{
  "d_shared_expert": 256,
  "balance_loss": 0.00675,
  "vocab_size": 3461,
  "norm_eps": 1e-05,
  "tie_word_embeddings": false,
  "batch_tokens": 65536,
  "train_tokens": 475700000,
  "max_steps": 7259
}
Below are experts of layer 3 (counted from 0) of a mixture-of-experts language model. Rows are named router (the router's row for the expert) and show model dimensions 280-319. Each number is 128 + 24 x the weight over its row's rms, rounded and kept within 0 to 255. Numbers have three digits each.
Before each expert's rows: a language model's description of what the expert responds to; "mostly gets" lists some tokens that are sent to it at least half of the time. This comes from a sample of Wikipedia text that the model never trained on.

# expert 3
What it handles: Word-final pieces finishing adverbs and other words, like -ly, -ually, -ately, -wards, plus sentence adverbs such as later, However, again, often.
mostly gets: "ually", " later", " However", "ently", " again", "imately"
router:105144132132148104123141124130115163141090151141147154134143177113102122136110150100127162130131103154185100145103088160

# expert 40
What it handles: Hyphens at list-item starts or in compounds like 1,292-ton, the piece on in Rostov-on-Don or Luton, and prefixes like sub.
mostly gets: " sub", " Sub", " Head", " mon", " Phil", " Royal"
router:112115123155109145130139118140094101161142129166159124114138101159145099132157128102149111122073143120103143149112100089

# expert 2
What it handles: Word pieces after F or f (f, ff, conf, aff, inf) and place or institution words like County, City, Field, Festival, and "own" in Renown, landowners, Known.
mostly gets: "own", " County", " conf", " aff", "-f", " Field"
router:133120110195184134125117128131095149143136115088120133109152153116103130151141153124122110173096136092150123103084130150

# expert 20
What it handles: Interior pieces following an initial letter, such as n in Wednesday, iding in Riding, ang in Ranges, ps in corps.
mostly gets: " Species", "idge", "oute", " Sen", "inning", "outhern"
router:143174120116139149129145121146137097153139143100125135131082106161135130095090158073139124122176143086088122161140113131

# expert 4
What it handles: Inner word pieces like ast in Rajasthan or coastal and land, and common nouns such as end, life, government, side, south.
mostly gets: "ast", " end", " life", " government", "and", " south"
router:173135143104112119101098148192117169180101126110093156151085132131109111162138183139141117152166129179139110134131102154

# expert 29
What it handles: Middle pieces of Latinate verbs like ex-cept-ion, suc-ceeded, b-ord-ered, plus infobox line breaks, brackets and bullets in geography data.
mostly gets: " Succeeded", "ject", " particular", " Died", " due", "cept"
router:140120107110093111082147111136132128142084101139126160163128152126130089117147110134114166146109160156138148128076131105

# expert 22
What it handles: Prepositions following a noun or verb, mostly of and in, also for, on, between, about, as in "intersection of", "participated in".
mostly gets: " for", " in", " on", " between", " about", " of"
router:104110161144115100135144078109118134118172076132133153083127141124119112115133128096174114119159120135143142137110179101

# expert 33
What it handles: First one or two letters of a word, mostly p, d, h, qu, pol, followed by the rest: p-uberty, d-ilemma, pol-yribosomes.
mostly gets: " qu", " pol", " h", " sk", " tw", " div"
router:092168129089096146164091117126134126157127126104122160101117098143138105129162101116137118150136128110128158141140083146

# expert 9
What it handles: Word-internal pieces, often vowel-led, inside longer words or names, such as pet-io-le, pirac-et-am, Gio-ac-chini, raffin-ose.
mostly gets: "io", "uter", "itive", "mercial", "que", "ecut"
router:088120123116137117119125101146141153096112148108147119092117131137122095148122143121119121131098142121146163103142116149

# expert 19
What it handles: Digits inside decimal latitude/longitude coordinates (33.89592-6-°N) and other numbers such as years and race times, plus some word starts like You-Tube.
mostly gets: " Cro", " Paris", "ellow", "°N", " Genus", " Ber"
router:145113119134092077188119134071133099111122114127133137125110095091111131098113137124140081107143167155139140105121139097

# expert 12
What it handles: Conjunctions such as and, or, when, while, because joining clauses, plus markdown table separator rows like |---|---|.
mostly gets: " when", " and", "|---|---|---|\n", "|---|---|---|---|---|\n", " while", " because"
router:159107158137139124101126136098109103102156108137150125132142124106144173099150096125132126127194107095103085084152174148

# expert 7
What it handles: Early pieces of split words after a short prefix (I-nt-ended, U-nt-il, t-ribut-ary), plus digits and fragments in tables and geographic coordinates.
mostly gets: " ent", "°W", " t", " appl", " ret", " Vi"
router:122133127167111130064129130140153101092141155114128160145129136161122124090117122131125110092115095110144129095161081111

# expert 32
What it handles: Tokens m and M starting words or abbreviations like MMP, MMath, mutual, plus unit letters like m and h and digits in numbers.
mostly gets: " m", "-m", " M", "M", " Mount", " ph"
router:151126140112160133159139137146127102110126090124121095113127107141115141153153143137124124089125157105096145146108154104

# expert 27
What it handles: Word pieces after short stems, like Not-able in section headings and employ-ee, plus pipes and digits in football career and statistics tables.
mostly gets: " some", " Ab", " Est", " mid", " ter", " known"
router:144087106122100159097128166113117124116128154144143076147167096096117133125080135143114142102102123152148105120141116117

# expert 36
What it handles: Ordinal words first, second, third, including fraction uses like two thirds, plus year and number digits such as 0 and 1.
mostly gets: " First", " Second", " first", " second", " Fre", " third"
router:136072103114098115152168116112143116126132112144129118127144079132099127118143138146119122093122135111128125130113103115

# expert 0
What it handles: Commas, closing quotes and parentheses ending a clause or list item, before and, which, but, or another item, as in "Brazil, but".
mostly gets: "\",", ".\"\n\n", "\".\n\n", "—", "),", " both"
router:139126099145145136134103161088074110134160125117101137132165114077143140100091099138156162114152123119098135151140064136

# expert 11
What it handles: Word-final 'a' in names and foreign words (Santa, Madonna, Shara-a), syllables like La, Ma, Ha, and auxiliaries was, were, been, have.
mostly gets: "a", " La", " been", " Ma", " Ha", " art"
router:094137107178147116123094159129110176135141124151099137146135081101127081069120117155098109125141153141140127159085101121

# expert 14
What it handles: Periods, spaces and digits in abbreviations, dates, citations and tables, such as s.v., m. 1836, Inc, Rev, Nov, and years after commas.
mostly gets: " rev", ".C", " Inc", " Rev", " MF", " ."
router:159146160125089152146141128097161091097146103152126127128184105135114149070152121150088153123121137101127142119179129150

# expert 34
What it handles: Word pieces following G, g or m in names and words, such as Gmelin, Gustaf, safe, begin, Ste, Em.
mostly gets: " Ste", "m", " Ke", " Em", " Me", " g"
router:106144123101160140123124139124088135161127127135124132155091133101159167137147153153145137110137143114107109135094138087

# expert 28
What it handles: The articles a and The, bare spaces, and sentence-initial T or A pieces starting words like Temple, Temperatures, To.
mostly gets: " =\n\n", " T", " tem", " a", " each", " all"
router:095140137133095133132109142129126128150140134126114092112141087167130146121068137182081095120165134089140130113163112099

# expert 18
What it handles: Nouns naming organizations and political bodies, often after National or Party, such as Authority, Coalition, Association, University, Labour, campaign.
mostly gets: " Labour", " community", " Republic", " Association", " Academy", " Society"
router:113106110123160125166131121152094120142086158127165114146054096133124132096086169108095132140120127133123125150115123124

# expert 42
What it handles: The word to with motion and infinitive verbs, plus until, into, out, after, become, and o in "years ago".
mostly gets: " ab", " To", " re", " After", " until", " to"
router:111117128151117126123129151143111121093141118144130128137153097123130145142139133125151145143127135112120140136135156109

# expert 35
What it handles: Indefinite articles a, an, A and opening quotation marks, especially inside quoted reviews or descriptions ("is a heartfelt", "an excellent").
mostly gets: " \"", " a", " an", "An", " An", " Best"
router:130105172119095121087130120116121146104151083133106088120125096125096114149139089172151138128140120125175125137144082104

# expert 6
What it handles: Inner syllables of foreign and personal names after r or l, such as an in Villanueva and Vellanakalude, ell, gr, str, ven.
mostly gets: " Gr", "gr", " Ven", "van", "ang", "str"
router:153164149124137129119172110140171104111142139140124143123132168141147141106132090077087112132135152109147136138159104137

# expert 15
What it handles: Capital-letter pieces and digits in sports rosters and stats tables (C, N, SCO, 2), plus the final i of Miami.
mostly gets: " Ver", "',", " C", " vi", " Rober", "FA"
router:117096145145108100155095136116123102129129112153121140112151155103127156129110159187085110098141131161106143116165086128

# expert 41
What it handles: Pipes, bullets, brackets and line breaks between numbers in climate tables, census infoboxes and election results, e.g. humidity | 66.3.
mostly gets: " sq", " •", " MPC", ")\n\n", "|---|---|---|---|---|---|\n", " equ"
router:144096097164104118100137118123176132114157114147114168154104119129158120102139172141133113123137109163086098095124150140

# expert 13
What it handles: Determiners opening a noun phrase, mostly the, also The, his, its, her, their, this, after prepositions or sentence starts.
mostly gets: " the", "The", " his", " its", " her", " The"
router:118125125122152149071121143152117109126125089094114101146144073136154142084116110165081105100108117122119137098138133132

# expert 43
What it handles: Pieces after or including Ch (Ch-ance, Ch-art-s, Ch-ina), first names like Michael, Charles, Thomas, and digits in music and sports tables.
mostly gets: "Ch", " Ch", " ch", " Michael", "inem", " Washington"
router:179083100137140135147142117161126133123118150109083159145102143099104149139112129102126101155157131132153160135155128096

# expert 38
What it handles: Opening or middle pieces of names and nouns after his, the or 's, such as con, relation, Brown, Jr, father, Koeverman.
mostly gets: " Brown", " relation", " Sp", " cor", " Sar", " father"
router:139152131111105092119155158137162115105117115150113173136106132095112139149128143107108132126089114138142130123144122059

# expert 21
What it handles: Stem pieces after an initial consonant, completed by a following suffix: perc-uss-ion, Disc-ount-ed, Rehab-ilit-ation, intrig-u-ing.
mostly gets: "ateg", " Luc", " count", "uss", " poss", "rat"
router:153136116088108137145160128108157119146140173134094152113137161117132132138092137172097137112134118129157132113121112123

# expert 25
What it handles: Suffix pieces finishing verbs and participles, such as amalgamated, Deactivated, Graduate, ratified; also year digits and JPL table text.
mostly gets: " JPL", "ified", "ated", "ished", " Lem", "uman"
router:152133148142111104168150118144153127116097130151103087141120109153121112120139147121117122119087138147153158102100145087

# expert 39
What it handles: Middle pieces of words, especially 'at' (altern-at-ively, Rab-at, Tom-at-oes), plus ournal, azine, ography and digits in coordinates.
mostly gets: "ournal", " Mat", " Scott", " Cat", "at", " stat"
router:121125128091116112133084142138122118132138177110136133139107072180163109113151178124147142148163144120123169129100134109

# expert 23
What it handles: Spaces, pipes, percent signs and units in election and infobox tables (Percent-age, km, °E, sq mi, votes, aged).
mostly gets: " km", " Coordinates", " civil", " medal", " Years", "ag"
router:133098126148092110105135094153187127155124116116115090135144131167169083153077153086134084100087137158118100137122154087

# expert 17
What it handles: Final suffix pieces like er, or, al that complete words and names, e.g. goalscorer, Portugal, Jester, Actress.
mostly gets: "erv", " station", "er", " Super", " Nor", " Comm"
router:128108124097135080125107139145124133136128167117149152097141140106136117180125121139100165095130166156127130151111137139

# expert 45
What it handles: Word pieces such as ric in cylindrical and lyrics, rough in through, plus short stems after c or b and digits.
mostly gets: " dr", " sl", "rough", " large", "board", " using"
router:080151116106087103124073160134118113144122105128109157128154179133111158167136137122088113129124135152139115085168087111

# expert 47
What it handles: Plural and noun suffixes (-s, -ers, -es, -ations) and plural nouns like States, people, members, students, usually after "the" in subjects.
mostly gets: " States", " people", " members", " students", "atives", " data"
router:128128102168179132134097126152171131097064159135141161142138137150132124166115152102117120159118120119120131164112129137

# expert 24
What it handles: Commas after introductory phrases and sentence-final periods or closing quotes in narrative prose, as in "Prior to this," and "because".
mostly gets: "\".", " because", ".\"\n\n", " although", ".\"", " During"
router:102118125177119138126108141139117136116114099088141077145153156096113169127124109098137133140147090121137137134121152169

# expert 1
What it handles: Word pieces in sports and infobox text, like Medal in Medal record, draft, Apps, Position; also minor-planet JPL tables.
mostly gets: " qual", " Apps", " JPL", " commun", " Candidate", " suff"
router:135128177163140109094180111106147132076135124114125146113098086138151143072109112157124141084135173180152134083138106122

# expert 10
What it handles: Word pieces in names and words built on w, ow and aw, such as Shawn, Below, Wil, Wal, How, plus tails like daughters.
mostly gets: "aw", "irl", "row", " Wil", " Wal", "riend"
router:129146157130154157116171153170131136141113184175141127124099139098086115121167122154182136138124152147093113140101144131

# expert 26
What it handles: Middle and final adjective pieces like ic in difficult and beneficial, plus ive, ious, ful, erous, able, and some colons.
mostly gets: "ic", "atic", "erous", "ful", "ected", " great"
router:111121113109177111162146123134126143137132145151132136164170162105111107187120131141131149123135069118134099161117150164

# expert 5
What it handles: Capital-letter pieces after I or in tables, especially three-letter country codes (ISL, CIV, ITA), plus table pipes and === headings.
mostly gets: "===", " IS", "″N", " ITA", " Won", " opened"
router:093122135119123072134126137119098143063166113173132120108148123113083123121152145137120092139122156131125126135133135134

# expert 8
What it handles: Short pieces like e, E, he, ne and ie inside names, and word starts like Episodes, bre, colle, often in sports or election tables.
mostly gets: " e", " E", "we", " colle", " Votes", " bre"
router:128138150108120126090144144128159099154142144097119114129092080157104138140151127140134112058091110128144091109121191097

# expert 30
What it handles: Final y in words like Twenty, forty, Churchyard, and pipes, dashes, digits and signs in sports and election tables.
mostly gets: " Ty", " non", " Tim", "y", "-y", " Northern"
router:110134135163157135090193130136091124142115100130141134142116135128160149134093131120111074101082112199121146111129118149

# expert 46
What it handles: Plural and verb endings s, es, ons, ames after a stem, such as gazes, exams, victims, friends, songs, sashes.
mostly gets: " Des", "ames", "les", " mag", "oms", " Sam"
router:111172113139109155151112118099151162140098148142137127115145144136178097140091094099170121147066089123104127142103101118

# expert 44
What it handles: Words linking creators to works in film and music bios, such as such as, including, by, wrote, directed, featured.
mostly gets: " found", " included", " wrote", " include", " director", " including"
router:084127094123123129166121121073140157125146120124113104113122135121136171140125095114155139109123115089096119126144133167

# expert 16
What it handles: Suffix pieces ly, ely, ially, ively ending adverbs or words like underlying, plus ry and second digits of year ranges like 1998–99.
mostly gets: "ly", "ively", "ely", "ually", "ry", " sy"
router:138117152143136103115139160097092133068141070144154082086152155119088109182130095113109167141133118168156131141165103085

# expert 37
What it handles: Function words before a noun phrase, especially as, with, of, from, by, also the, after, became.
mostly gets: " As", " as", "As", "ollowing", " become", "pite"
router:126089117128089119097169144097145127097164130104156103108126139142150151073137138106140139161132138096142124128165163103

# expert 31
What it handles: Letters with diacritics and foreign-name pieces in Slavic, Vietnamese, Arabic and other non-English names (Središ-ć-e, Đ, al-Bukhari, Kh, ah).
mostly gets: " FRA", " Kh", " IN", " Ol", " ESP", "ić"
router:151103137128084168128160150154136118095135135141127093131128176166141108115136140183140127135099137141129103093135168114